config.toml
d_expert = 64
router_score = "softmax"
balance_loss = 0.00956
tie_embeddings = false
optimizer = "muon_variant"
dataset = "wikipedia_en"
Below are experts of layer 5 (counted from 0) of a mixture-of-experts language model. Rows are named router (the router's row for the expert) and show model dimensions 0-159. Each number is 50 + 10 x the weight over its row's rms, rounded and kept within 0 to 99.
After each expert's rows: a language model's description of what the expert responds to; "gets" lists some tokens that make up at least twice as much of what it gets as of all text. This comes from a sample of Wikipedia text that the model never trained on. Tokens count by the router's weight.

# expert 12
router:43 54 29 43 57 46 36 45 48 45 61 61 68 47 53 41 62 53 61 45 56 59 54 40 36 37 51 59 59 60 45 53 56 44 27 44 52 43 56 43 67 44 61 76 45 49 40 46 53 58 50 50 52 35 58 55 62 56 41 38 49 45 48 59 40 35 28 54 67 46 54 30 38 38 45 49 44 36 67 44 65 48 57 58 49 52 37 48 42 55 47 56 67 37 52 56 63 58 50 39 58 37 49 50 35 56 43 40 45 54 44 52 52 37 53 61 51 56 40 57 62 46 46 37 60 33 58 48 48 35 38 44 55 51 56 60 49 41 50 68 36 66 72 60 70 47 47 33 42 64 35 38 37 45 45 73 48 50 41 36
It responds to: Spaces, pipes, brackets and newlines in tables, LaTeX, chess moves and species lists, plus Cyrillic, Georgian and other non-Latin script characters.
gets: " |", " ", ")", ";", " Jo", " in"

# expert 17
router:67 42 58 36 50 53 33 51 61 66 62 45 49 57 57 42 53 47 42 38 53 52 41 50 52 53 69 43 67 38 64 49 45 59 42 57 57 34 42 45 56 48 50 42 40 36 50 46 61 46 69 74 50 30 45 64 33 50 47 55 56 43 49 50 51 44 33 59 31 51 60 51 44 58 60 51 76 31 44 35 68 48 63 47 61 53 63 72 48 55 49 56 64 42 65 54 35 39 36 48 57 40 66 43 37 52 30 41 59 59 53 49 51 63 47 53 56 51 35 58 51 34 52 38 60 43 57 61 62 59 47 41 58 61 45 36 67 54 50 62 56 60 59 68 50 55 39 56 54 64 50 52 51 36 52 65 54 55 51 44
It responds to: Opening prefix-like pieces of words after a space or hyphen, often in genre or subject lists, such as pro-gressive, bi-ocides, multi, trans, pre.
gets: " pro", " de", " ex", " re", " f", " mo"

# expert 58
router:56 47 39 36 50 53 52 41 57 64 46 45 61 38 58 36 45 42 29 55 40 51 56 66 54 43 36 54 44 46 43 69 48 48 59 63 49 51 60 38 32 52 34 56 58 60 32 44 31 41 51 50 36 65 52 45 60 55 53 40 26 54 57 30 60 44 60 52 53 59 44 52 51 44 40 28 58 47 56 59 69 35 59 40 48 40 48 63 38 38 53 55 33 41 41 58 52 52 55 49 64 47 26 48 54 35 49 63 46 49 33 44 52 44 44 45 41 44 54 40 56 47 47 55 51 51 57 66 45 45 66 77 57 72 54 54 44 58 59 42 61 55 50 63 56 42 56 68 46 29 54 39 50 57 71 54 67 49 52 54
It responds to: Final pieces of English personal surnames and place names, such as Robin-son, Reill-y, McDonal-d, Stoke-s, plus Smith, William, -shire, -ford.
gets: "'", "son", "ton", "an", "y", "in"

# expert 52
router:46 51 33 44 58 50 35 42 47 40 63 56 61 41 55 33 64 57 58 40 68 66 46 47 27 41 46 58 44 56 35 53 52 45 22 50 53 44 55 43 64 39 65 79 49 55 33 50 46 56 52 48 56 37 51 46 48 49 36 39 48 43 54 66 42 32 45 56 68 44 57 34 38 36 41 56 53 39 67 58 66 46 54 63 48 57 46 55 51 52 44 55 63 48 53 47 63 60 46 35 56 33 48 46 32 54 45 46 51 61 44 52 58 43 60 58 46 54 41 60 56 43 58 39 59 35 67 53 32 38 41 58 57 53 45 58 51 42 51 71 39 66 62 55 65 52 41 46 51 61 38 45 42 35 50 68 55 57 48 39
It responds to: Mixed tokens in narrative prose and tables: spaces, line breaks, name starts like Sonny and Steve, Street, enterprises, 2002.
gets: " ", "\n", " (", " S", " re", " –"

# expert 34
router:38 53 57 40 51 58 48 50 50 66 52 41 54 45 50 41 50 69 64 65 42 49 57 45 47 28 22 30 55 46 27 61 35 57 49 61 49 58 23 55 49 57 52 46 26 61 50 58 41 37 61 62 56 44 43 59 54 33 57 54 72 36 54 51 51 49 50 48 38 23 48 41 66 56 57 43 48 50 54 53 38 51 45 42 50 55 63 50 39 47 40 36 46 51 38 33 58 64 50 49 63 58 50 48 55 34 57 59 56 62 57 44 50 57 55 45 33 50 61 47 56 53 35 47 69 44 48 43 42 45 57 56 46 44 71 42 54 59 69 55 54 45 35 47 50 53 31 43 34 60 53 37 56 36 55 41 54 60 59 61
It responds to: Consonant pieces and stems inside verbs before -ed, -ing or -ation, such as lo-c-ate, con-c-eded, reluctantly; also creat, develop, found, design.
gets: "c", "ct", " c", "duc", "p", " C"

# expert 25
router:39 54 53 58 64 48 61 56 43 64 72 60 59 63 52 67 52 43 51 59 62 43 34 51 40 47 55 49 71 36 40 41 40 47 43 57 58 44 47 59 55 52 52 67 53 33 64 57 58 55 42 65 51 55 55 58 45 56 31 39 45 52 36 36 53 39 38 54 36 47 58 43 41 44 44 28 69 40 57 35 35 63 51 65 52 51 47 46 49 62 48 53 62 53 42 43 37 65 66 58 61 39 59 52 52 62 57 35 53 48 58 65 52 63 48 61 53 38 72 26 47 51 45 57 46 59 56 72 53 68 63 56 30 51 44 47 57 44 62 42 51 39 59 51 54 43 49 48 42 40 47 46 52 36 61 56 52 30 53 65
It responds to: Spaces, pipes, line breaks, separators and headings in tables, census data and infoboxes, such as Pop. | Note, ===, ·, km, ±.
gets: " ", " |", "===", "ic", "%", "|---|---|"

# expert 15
router:45 46 45 38 43 34 31 52 40 60 46 41 59 56 54 52 43 37 61 53 45 69 43 46 49 54 48 53 49 46 38 69 48 37 56 54 34 57 60 33 50 45 65 41 57 41 42 58 43 43 36 74 63 44 49 41 50 35 48 52 42 56 45 35 57 55 59 62 64 41 43 44 55 53 59 65 41 45 52 65 45 34 38 55 47 36 41 56 44 62 58 35 51 59 55 41 64 62 55 67 53 44 51 53 45 65 43 68 51 45 33 28 41 50 57 65 56 61 61 48 57 42 49 68 68 37 33 48 57 61 42 64 47 49 54 66 41 31 49 50 42 52 35 70 52 50 49 52 46 39 44 38 50 77 42 46 61 65 56 59
It responds to: Word pieces like l, r, el, il inside personal given names and surnames, often in cast or name lists, such as Tay-l-or, Law-r-ence, Ed-el-traud.
gets: "r", "l", "el", " Al", "ol", "ul"

# expert 8
router:31 62 50 48 48 57 41 52 39 58 71 67 51 66 57 70 51 55 54 43 67 51 35 52 54 42 65 57 51 38 41 36 61 46 41 45 47 52 57 48 49 40 61 50 64 42 67 57 54 57 41 50 36 43 64 50 48 63 39 41 50 54 47 43 54 58 37 53 37 58 67 57 49 34 66 34 45 45 65 34 40 72 52 48 47 55 33 43 45 52 51 64 59 58 55 39 55 68 51 42 62 58 76 59 45 58 41 41 58 50 30 57 49 55 70 55 38 41 50 47 62 35 48 61 59 42 41 53 57 59 59 38 42 50 55 63 50 29 56 42 46 66 63 62 57 44 39 61 56 55 40 65 47 40 41 44 47 57 36 53
It responds to: First capital or prefix piece of a table cell or header after a pipe, like S in Sex, T in Title, un, percentages.
gets: " S", " P", " A", " un", " T", " U"

# expert 63
router:45 35 46 35 52 31 56 40 56 43 50 48 46 75 39 63 53 29 54 40 48 46 67 58 47 47 53 39 52 64 43 50 59 43 54 53 49 51 37 41 35 62 33 62 59 63 41 28 41 36 52 39 39 73 57 34 57 33 48 60 48 42 61 43 64 43 45 26 58 63 50 39 59 46 47 49 48 52 52 57 45 41 52 52 35 29 35 55 45 48 53 67 51 42 48 65 49 41 51 62 45 48 29 45 55 48 34 55 35 47 40 45 48 40 48 38 61 50 45 54 56 37 44 54 51 62 46 51 67 53 53 36 60 43 56 42 51 45 68 49 71 40 34 33 47 40 52 41 67 54 51 45 55 58 39 53 49 63 64 52
It responds to: Repeated s and syllables like in, er, ur inside names and words, such as Agas-s-i, Kath-er-ine and Armo-ur-ed.
gets: "s", "in", "ur", "er", "la", "re"

# expert 50
router:43 50 62 60 54 65 53 57 48 51 64 59 57 45 45 58 46 45 37 61 47 56 68 47 31 38 65 49 67 47 66 44 41 37 38 39 47 42 43 44 56 49 52 52 25 52 49 57 63 67 45 49 58 41 55 47 50 50 33 38 60 50 50 58 48 57 43 54 59 36 53 70 46 43 54 34 60 36 48 45 46 39 34 62 49 33 42 38 65 56 52 31 62 45 45 60 38 63 39 41 41 49 51 47 62 48 56 40 58 52 46 39 42 43 39 43 39 46 43 40 58 49 52 53 53 42 67 45 74 46 47 78 52 69 63 49 55 62 73 49 60 58 53 28 58 53 54 73 61 42 53 43 46 49 52 43 52 29 53 45
It responds to: Adjective-forming endings and common adjectives, like ic in genomic, metamorphic, al in monoclonal, plus original, new, public.
gets: "ic", "al", "ical", "tic", "ive", "ing"

# expert 5
router:43 50 44 46 39 46 44 44 63 66 53 42 45 35 43 56 48 61 54 43 39 65 43 54 42 46 54 68 52 43 41 53 42 48 55 53 63 55 58 72 60 40 38 47 55 36 53 54 58 55 44 62 42 61 52 55 49 41 27 48 61 53 40 57 44 26 40 74 46 49 55 54 45 63 44 42 26 48 59 52 54 46 40 37 59 58 62 60 59 54 54 66 52 40 63 55 47 39 45 48 46 42 46 40 47 48 67 44 55 34 78 48 40 55 63 37 44 66 47 57 46 55 62 51 52 41 59 46 32 45 74 63 54 80 37 50 56 48 31 48 44 64 56 58 42 50 57 71 65 67 54 45 49 53 58 49 44 46 46 51
It responds to: First pieces or stems of ordinary nouns in prose, often word-initial fragments, such as et-y-mology, hy-mn, ide-a, book, life, family.
gets: "s", "y", " is", "ies", "age", "ly"

# expert 29
router:36 58 43 47 59 58 46 59 60 69 46 57 45 53 45 53 51 30 57 57 40 36 54 51 57 53 48 61 41 52 75 58 57 57 59 48 46 50 39 44 48 38 60 38 54 52 43 58 54 64 41 29 57 59 54 64 48 59 53 33 33 53 31 43 71 45 50 57 59 51 53 39 38 49 36 52 55 58 46 67 59 53 40 54 50 45 37 41 34 53 51 48 58 72 63 34 45 61 58 59 66 39 43 55 40 37 53 44 54 62 27 51 49 60 41 54 55 57 72 70 40 59 42 57 54 50 54 46 39 54 48 51 38 33 61 56 70 40 55 56 37 39 50 53 59 66 31 36 49 38 55 64 45 61 36 45 61 48 33 48
It responds to: Capital letters in codes and abbreviations like ITF, NKVD and country codes, plus pipes and colons in tennis tables and taxonomy boxes (Species:).
gets: " |", ":", "A", "F", "N", "R"

# expert 55
router:44 47 37 45 53 45 34 50 49 43 61 57 61 44 60 37 61 58 58 42 72 74 40 47 44 35 52 58 43 45 42 46 51 49 24 55 43 44 47 32 57 39 64 75 51 50 28 58 54 57 52 54 55 36 59 52 57 56 37 42 45 47 54 58 38 26 42 56 69 38 50 34 41 36 40 40 56 40 67 45 61 47 54 61 57 55 44 55 52 57 43 54 61 46 48 50 60 56 54 36 64 30 50 48 36 54 54 44 51 60 44 51 54 44 57 57 48 45 40 59 59 49 59 35 58 34 61 51 44 43 31 49 56 50 42 59 46 51 51 67 50 64 76 62 68 45 44 34 47 63 31 51 49 36 49 63 54 55 44 39
It responds to: Punctuation, pipes, brackets and separators in dense tables, case citations and title lists: (1973), |, Larimer Street, Hellraiser: The.
gets: " (", ",", " |", ";", " as", ":"

# expert 48
router:64 44 43 46 64 43 42 55 70 35 45 42 51 56 38 49 48 46 63 48 53 64 29 39 50 46 38 48 62 54 43 58 25 57 49 63 50 49 63 44 51 60 63 31 31 57 55 54 43 65 47 71 58 42 31 54 31 52 40 41 45 47 37 63 47 54 57 62 49 40 46 37 36 33 51 73 34 47 58 41 57 47 44 54 49 62 57 47 54 43 61 60 45 43 43 51 61 44 62 56 35 53 48 45 35 38 51 46 44 65 44 65 50 58 65 61 50 50 33 41 36 35 55 51 58 51 57 55 46 55 44 41 57 72 56 28 65 48 57 56 59 41 48 54 50 42 53 40 38 62 56 44 29 48 49 49 36 32 56 59
It responds to: Bare space token after a function word when the next word is split, such as "and ⎵teaching", "an ⎵enzyme", "was ⎵educated".
gets: " ", " re", " p", " ma", " multi"

# expert 54
router:47 41 58 38 60 55 57 47 44 35 49 55 41 60 50 46 44 49 37 54 41 50 56 61 29 60 57 43 51 32 38 38 49 53 47 57 62 46 46 46 37 66 42 61 56 66 49 58 59 53 32 37 63 60 31 61 67 54 61 60 57 28 44 54 54 46 52 40 51 38 62 60 57 46 49 37 41 45 56 52 57 52 66 49 28 54 68 54 40 69 31 44 35 43 49 51 36 48 36 73 56 50 50 36 42 28 65 59 45 62 53 48 55 55 31 43 61 59 50 49 52 37 38 41 46 58 56 36 54 38 37 57 29 33 55 52 56 61 52 37 50 55 60 46 43 33 59 46 45 38 60 49 62 46 47 39 43 48 66 51
It responds to: Middle or final syllable pieces of ordinary English words, such as prima-ri-ly, pecu-li-ar, maga-z-ine, mach-ine, scena-ri-o.
gets: "ri", "in", "it", "ine", "li", "ster"

# expert 30
router:53 42 68 39 55 60 63 61 59 40 56 30 57 32 46 44 65 43 52 55 54 55 44 48 38 45 47 40 60 56 30 49 70 37 66 37 62 69 49 46 56 70 44 54 43 39 48 46 54 51 46 44 37 44 38 56 46 40 71 71 46 59 54 67 40 48 62 58 49 47 56 30 71 48 59 40 40 41 52 66 57 58 63 45 59 41 78 50 48 60 58 56 56 51 56 61 49 46 48 38 54 45 60 62 57 63 49 36 49 42 61 60 34 40 48 35 58 47 41 49 40 68 59 58 53 38 42 65 34 55 42 53 49 47 58 52 53 51 43 29 51 54 40 52 38 56 54 41 52 55 51 44 46 45 51 30 31 49 35 44
It responds to: Plural suffixes and final s pieces on nouns, such as -s, -ies, -ations, -ities, plus the s in occa-s-ions and con-s-olidation.
gets: "s", "ers", "ies", "es", "ations", "ities"

# expert 43
router:36 69 42 42 65 50 43 48 45 63 44 67 56 60 50 64 44 50 54 51 36 51 51 52 64 43 56 70 39 59 53 58 58 58 51 52 38 48 63 58 56 45 47 53 43 41 39 38 37 57 34 38 59 53 44 52 56 54 66 53 38 50 32 55 53 42 44 54 62 57 52 34 38 55 52 71 42 53 41 56 43 57 26 73 39 48 48 50 39 41 46 47 60 41 50 42 47 46 49 58 36 41 54 58 52 28 38 62 43 51 53 56 47 43 51 33 45 54 59 55 33 73 44 53 45 54 49 53 45 64 44 31 38 68 60 64 56 55 41 43 39 44 60 53 49 66 41 48 39 28 51 57 56 68 34 41 60 32 40 29
It responds to: Capital letters in country codes and acronyms, plus country names, mostly in sports tables: (QAT), Poland, UFC, LGBT, Nigeria.
gets: "A", "S", "E", "I", "T", "P"

# expert 37
router:41 44 54 43 46 53 30 48 67 63 56 59 42 51 62 37 57 48 40 25 53 42 67 48 58 38 61 46 56 64 58 44 39 55 45 38 45 49 58 41 55 30 67 45 43 44 50 48 72 57 69 60 46 47 43 65 61 49 50 43 39 56 33 53 55 39 40 62 51 64 57 65 37 67 54 65 59 43 59 35 52 50 59 56 57 59 57 53 53 49 39 43 60 40 43 67 40 69 51 48 62 42 68 38 42 35 45 47 53 53 58 48 59 49 46 45 46 48 36 56 61 21 45 36 39 49 75 51 57 66 39 67 40 42 40 52 51 37 42 68 46 53 57 52 57 50 41 61 50 61 51 52 52 39 51 66 53 52 48 47
It responds to: Function words and word starts in physical descriptions of species, plants and buildings: yellow, with; dark fuscous discal; the cowries.
gets: " ", " b", " a", " with", " mo", " co"

# expert 56
router:47 48 34 50 51 65 36 49 50 45 64 54 69 56 53 41 61 65 58 35 61 63 45 45 29 40 53 60 47 51 45 40 49 40 32 47 45 41 45 40 59 39 67 73 45 58 35 61 47 52 55 48 50 37 55 63 51 42 37 42 48 48 52 57 41 31 26 58 68 50 53 27 38 36 41 62 45 42 69 47 59 48 48 61 50 53 46 61 47 59 42 54 66 51 47 69 60 58 46 33 54 40 49 49 36 49 43 44 51 53 44 50 51 43 57 56 45 45 41 59 62 47 53 38 57 32 50 45 41 38 43 45 48 48 47 59 44 40 45 61 42 67 70 61 66 36 32 39 44 62 28 49 45 40 31 60 49 48 46 39
It responds to: First letter of an acronym or all-caps word in tables and lists, like S in STATEMENT, U in USA, R in Rally2.
gets: " S", " U", " C", " A", " R", "S"

# expert 33
router:60 50 33 46 58 55 36 49 43 59 32 54 67 57 51 64 51 48 55 39 48 42 56 62 66 72 39 55 30 61 50 66 48 58 33 61 61 43 31 60 54 35 45 43 65 41 59 28 51 45 43 27 54 38 57 49 64 48 54 64 31 43 59 51 47 50 73 50 37 49 32 49 55 58 47 64 56 60 56 54 42 57 57 37 56 38 50 37 42 50 45 55 50 60 36 50 52 48 40 36 56 57 56 48 75 61 45 55 47 72 40 55 60 42 27 50 40 57 37 46 55 56 51 44 51 50 67 45 64 57 68 53 60 57 43 43 54 58 54 45 56 48 50 53 64 38 48 47 51 27 49 57 44 44 46 40 52 45 59 58
It responds to: Word pieces right after St, Sp, Qu or Saint, such as Saint Me-inrad and Saint Ri-ta, plus vowel fragments inside words and names.
gets: "e", "re", "o", "er", "t", "et"

# expert 47
router:54 67 58 42 51 55 50 51 52 42 50 57 59 64 56 55 42 45 53 55 40 39 62 48 39 55 47 62 38 52 76 61 50 64 55 56 34 43 36 53 55 68 73 48 66 49 40 57 72 55 45 39 58 68 39 52 51 67 34 48 58 59 34 49 56 37 47 54 41 59 46 57 33 54 35 53 46 55 52 48 47 79 58 67 48 63 55 57 60 52 40 41 55 46 45 42 50 55 51 52 55 57 57 55 55 50 49 32 49 59 63 52 52 61 68 55 47 30 55 47 45 58 40 63 49 48 56 38 64 68 44 48 36 51 37 55 56 60 62 67 48 55 54 38 42 49 33 45 38 59 30 71 55 56 32 46 60 59 44 37
It responds to: First letters or words of infobox field names after a list hyphen, such as Fire, Vehicle, Area, Location, Country, Binomial name.
gets: " ", "A", " Total", " We", " Country", "N"

# expert 36
router:52 52 34 54 64 55 46 58 48 34 48 48 62 31 52 34 58 45 39 59 39 53 59 63 45 37 45 61 52 45 78 44 56 45 68 52 38 44 31 40 41 57 58 59 36 36 55 58 50 61 60 51 58 45 48 75 52 61 63 59 54 54 43 53 54 45 56 51 63 39 31 61 53 48 49 44 51 45 37 64 46 52 37 54 43 51 52 46 48 46 45 54 65 37 44 41 36 56 47 59 42 65 67 45 80 39 54 38 46 46 68 48 41 55 36 52 47 52 34 44 45 74 41 59 49 51 47 48 35 68 47 68 61 37 51 42 53 71 55 44 39 50 55 51 57 61 62 53 30 46 52 42 50 41 58 62 37 38 53 50
It responds to: Adjective and participle suffixes closing a stem, such as -al, -ical, -ological, -ic, -ated, -ative, as in patern-al, Phenomen-ological.
gets: "al", "ical", " and", "ative", "ic", "ated"

# expert 18
router:50 51 44 54 39 38 68 38 54 34 48 47 54 57 35 58 56 73 59 36 32 47 59 47 82 54 62 45 38 55 36 33 56 51 35 55 39 53 66 32 40 46 46 53 58 50 42 37 37 57 43 48 57 59 60 34 55 61 73 38 64 41 37 60 44 41 40 49 49 52 35 34 36 52 46 62 46 75 49 42 40 51 44 39 49 64 48 62 40 49 47 51 31 46 33 55 61 48 61 45 48 50 42 53 63 45 37 56 56 49 44 41 54 48 40 63 57 38 40 52 43 38 54 53 54 58 39 49 53 57 35 30 48 68 55 48 53 55 52 41 48 51 38 37 31 50 45 36 65 58 47 44 51 59 36 57 47 48 51 37
It responds to: Early syllables of foreign place and personal names, often after a capital, such as Du-ba-i, Azer-ba-ijan, B-la-ir, La-hore.
gets: "ba", " Ba", "la", "u", "hi", " Bo"

# expert 7
router:47 26 48 45 58 43 36 40 43 55 49 61 48 47 51 36 46 68 53 43 52 54 66 39 60 39 55 36 53 45 66 61 41 55 45 25 60 49 71 49 58 45 60 40 43 42 37 45 53 45 44 34 30 35 64 45 55 58 52 49 48 55 54 56 51 57 47 57 54 63 56 40 54 51 60 68 60 42 49 56 58 37 38 46 39 34 44 42 68 50 59 51 50 52 38 51 50 42 53 28 56 65 55 41 70 54 50 39 59 53 50 41 45 48 60 39 52 71 57 50 52 52 53 60 42 60 42 28 29 44 50 63 54 60 50 48 47 48 44 53 46 51 54 66 36 76 46 55 27 37 63 63 50 62 73 46 59 50 43 53
It responds to: Middle and end pieces of words, often verb endings like ed, ing, ified, in sports results and biographies: kn-ock-ed, qual-ified, run-ning, score.
gets: "ed", "d", "ft", "ing", "and", "v"

# expert 11
router:41 67 50 50 72 39 54 48 33 36 52 34 59 46 64 44 49 52 44 61 41 44 58 60 72 38 39 62 51 61 40 40 53 58 55 45 65 54 40 49 49 47 35 48 49 52 30 57 49 53 48 58 55 55 53 58 59 35 64 45 38 42 57 70 62 52 57 39 58 41 45 35 54 44 53 48 52 51 43 43 54 46 42 73 66 74 38 62 43 27 48 62 47 41 52 53 46 47 48 50 46 22 53 62 51 35 52 45 51 36 51 61 61 53 54 60 63 58 48 64 65 56 42 45 46 51 50 54 48 40 51 57 59 27 43 32 55 53 59 58 34 43 56 57 34 46 54 52 55 64 61 59 45 37 52 71 35 35 42 60
It responds to: Commas, semicolons, parentheses and table pipes that separate items, especially the comma between a place and its region, as in Lafayette, Louisiana.
gets: ",", " |", "),", ")", " (", ";"

# expert 60
router:51 56 55 50 38 37 52 54 37 42 58 58 60 66 54 56 48 64 46 40 41 52 56 40 56 30 43 41 75 49 61 59 38 57 47 65 42 52 60 46 57 33 53 48 61 39 43 40 37 50 41 80 46 40 52 40 48 44 46 53 29 56 37 48 61 52 45 53 42 53 52 46 40 31 58 54 30 58 70 47 53 53 61 53 46 59 58 65 52 61 64 45 55 67 34 60 51 57 65 31 50 53 32 54 56 64 36 44 56 43 41 54 63 37 59 55 38 40 45 62 53 51 50 54 54 49 54 60 55 61 51 41 71 52 59 51 57 48 26 51 35 65 68 57 60 55 46 31 47 57 67 43 43 64 40 42 48 43 40 46
It responds to: Single capital letters starting a word or abbreviation, especially in degrees, names and headings, such as (J)D, (P)hD, S-ir, C-onstruction.
gets: " S", " C", " P", " A", "S", " E"

# expert 44
router:36 56 51 38 47 57 46 57 52 66 45 50 62 44 33 42 53 44 47 58 65 49 63 38 49 34 60 47 62 44 54 34 55 54 62 53 53 47 54 53 49 75 43 63 53 43 49 43 58 32 53 57 42 46 48 47 68 52 41 56 69 46 66 66 50 49 50 39 56 46 67 58 41 56 54 41 45 41 51 63 49 49 43 58 56 49 39 59 35 52 41 61 61 38 62 47 25 50 40 49 54 55 36 44 55 40 39 60 44 41 57 42 47 35 57 61 58 64 48 61 55 35 42 74 23 56 46 61 51 40 70 59 48 53 36 48 52 45 31 69 50 58 48 42 52 45 49 74 31 62 42 46 59 58 52 52 30 64 64 51
It responds to: Middle and final pieces completing common words, such as th in anything, together, ed, s, plus verbs like said, wrote.
gets: "th", "ed", "y", "m", "ph", "."

# expert 23
router:42 59 51 58 51 38 43 63 52 75 57 58 40 49 52 42 50 44 46 60 63 40 48 51 39 52 65 55 52 45 66 60 39 55 41 53 59 59 26 61 45 40 50 41 44 32 34 72 57 59 47 47 39 40 60 55 48 62 43 46 43 42 53 48 39 58 34 43 45 67 68 62 62 51 64 53 44 51 54 72 47 49 57 53 37 62 56 37 59 55 52 58 46 57 49 56 53 47 70 30 52 58 51 68 62 32 59 45 70 37 54 46 54 61 49 65 43 38 64 35 27 47 45 48 41 52 51 65 36 43 48 29 46 42 42 51 65 39 49 49 32 42 61 60 44 61 48 39 43 58 53 55 53 51 44 57 55 36 33 47
It responds to: Line breaks, list hyphens, table pipes and heading equals signs in infoboxes, tables and See also lists, especially sports career sections.
gets: "-", "|", "\n", " |", ":", "=="

# expert 4
router:51 62 55 44 39 66 47 58 56 48 47 31 38 45 46 52 58 40 64 45 41 49 61 53 57 56 57 60 35 47 43 45 55 56 47 66 43 58 63 45 29 39 61 51 63 57 50 62 40 50 37 50 54 51 40 39 49 41 44 35 63 55 64 41 51 41 53 57 42 43 61 43 34 64 35 38 48 55 59 31 49 45 62 31 45 66 51 48 32 52 58 51 41 50 42 58 39 38 31 65 40 40 45 42 53 57 58 73 46 50 36 38 57 49 35 56 55 44 53 68 61 40 47 39 60 47 53 78 52 59 64 34 58 57 41 39 42 61 39 45 40 54 56 55 59 36 59 47 61 39 55 55 47 40 56 30 36 62 66 62
It responds to: Word pieces inside proper names and capitalized titles, often in tables, such as Beat Of Your Heart, Face-Off, Kinsey, Rochester; also pronouns You, Me and month names.
gets: " O", "y", " Me", "ter", " I", "te"

# expert 42
router:49 51 67 47 47 29 65 67 43 53 49 53 49 60 52 66 51 75 70 52 50 61 38 42 33 51 26 28 46 43 35 38 50 56 37 56 52 36 30 57 50 64 51 46 33 65 53 63 39 44 54 65 51 49 55 55 35 43 58 54 59 45 49 45 63 63 50 39 26 50 56 43 47 53 51 59 49 52 43 30 47 53 47 41 50 34 53 43 53 57 63 38 46 59 54 48 62 69 43 37 60 47 56 55 53 59 39 50 67 39 41 48 28 58 63 46 39 58 50 29 39 46 59 42 50 50 62 40 63 56 45 51 53 61 52 50 62 57 36 64 53 58 34 65 52 62 48 57 54 52 54 39 40 47 49 38 39 57 42 62
It responds to: First consonant or stem piece after a prefix like pro-, con-, re-, or a word-initial sp, p, c, as in pro-c-laimed, pro-g-ress.
gets: "c", "p", " sp", " p", " c", " h"

# expert 45
router:42 61 41 46 45 44 35 43 40 55 63 52 45 41 51 61 51 44 49 58 61 56 37 58 41 39 51 56 52 32 65 56 58 42 48 66 47 47 51 51 41 40 68 33 63 43 48 45 53 65 40 30 65 38 52 53 48 63 50 40 42 45 58 29 65 77 66 45 47 52 27 49 59 62 42 30 47 53 59 50 53 42 58 49 51 61 54 42 48 66 54 57 35 59 59 41 57 51 61 43 44 42 50 48 49 46 52 60 59 50 36 59 25 51 47 53 42 67 43 56 57 49 43 45 64 45 55 43 54 34 36 48 38 49 53 59 36 36 33 25 56 69 41 54 57 61 43 41 59 51 45 60 67 65 36 57 65 53 46 38
It responds to: The pronoun I, the capital I in COVID, or after w as in worth and Sampdoria, and con/Con word starts.
gets: " I", "or", "I", " con", "ri", "A"

# expert 0
router:67 60 45 46 49 67 54 43 62 44 43 40 51 46 58 60 48 38 63 63 33 64 51 49 51 58 65 43 37 45 38 51 56 70 42 44 50 46 50 47 40 39 38 52 72 32 24 49 43 45 64 42 58 63 45 63 50 54 63 38 49 30 58 36 56 39 38 55 46 48 45 57 42 45 37 46 47 62 43 49 57 50 61 41 45 57 46 32 51 55 56 53 34 41 39 33 31 39 36 51 39 63 43 54 50 47 51 61 46 48 40 67 50 47 34 58 47 51 37 57 56 52 61 42 69 69 47 54 47 45 62 54 48 38 32 47 60 64 53 32 35 50 32 47 36 40 37 39 44 42 58 52 48 43 47 61 67 33 54 45
It responds to: Word-ending vowel pieces, mostly a or -ia, -na, -ra, inside foreign place and personal names, such as Paduc-a-h, Steau-a, Kitamur-a.
gets: "a", "o", "ia", "ra", "na", " A"

# expert 57
router:46 45 42 36 49 50 45 48 51 42 57 41 55 65 35 49 47 35 55 50 62 56 63 51 44 63 54 50 39 51 61 41 58 53 32 61 53 36 54 71 46 60 31 71 58 59 67 46 50 36 36 43 49 47 66 61 42 62 61 43 61 55 60 56 59 61 69 53 52 58 40 51 62 56 57 39 50 54 51 56 36 61 57 56 32 53 35 51 43 49 53 48 60 39 48 59 48 51 29 48 49 56 31 51 56 55 52 59 45 39 51 42 45 40 33 46 54 62 52 41 58 50 42 67 36 49 56 41 67 59 55 34 57 49 47 43 51 43 54 40 35 69 45 60 72 51 54 50 57 13 54 52 58 55 59 42 28 71 59 53
It responds to: Inner syllables of rare technical words and foreign surnames, such as epip-hy-te, apoc-ry-phal, P-har-macy and Metc-al-f.
gets: "ro", "al", "er", "la", "ra", "y"

# expert 22
router:36 69 65 40 50 39 55 40 38 50 58 52 65 50 57 57 35 42 49 53 35 47 40 40 49 74 42 38 43 51 69 55 46 44 62 54 63 54 41 59 59 46 71 51 60 39 48 70 56 39 50 61 46 58 32 49 49 76 29 53 47 51 50 48 63 66 53 56 35 48 60 52 41 52 46 48 51 59 46 57 40 64 58 54 51 49 58 56 56 23 66 49 44 52 41 49 57 57 57 56 57 51 41 34 35 57 42 35 35 66 60 44 56 48 58 52 40 32 52 62 62 44 46 47 50 68 70 59 64 61 71 72 48 58 47 56 61 49 52 62 45 45 44 55 52 54 39 50 45 62 58 48 53 44 42 37 38 54 52 41
It responds to: First token of a field label after a line-start dash in infoboxes and credit lists, such as Author:, Voices of:, Weight:, Genus:, plus chronology headers.
gets: " |", "-", ":", " The", " a", "|"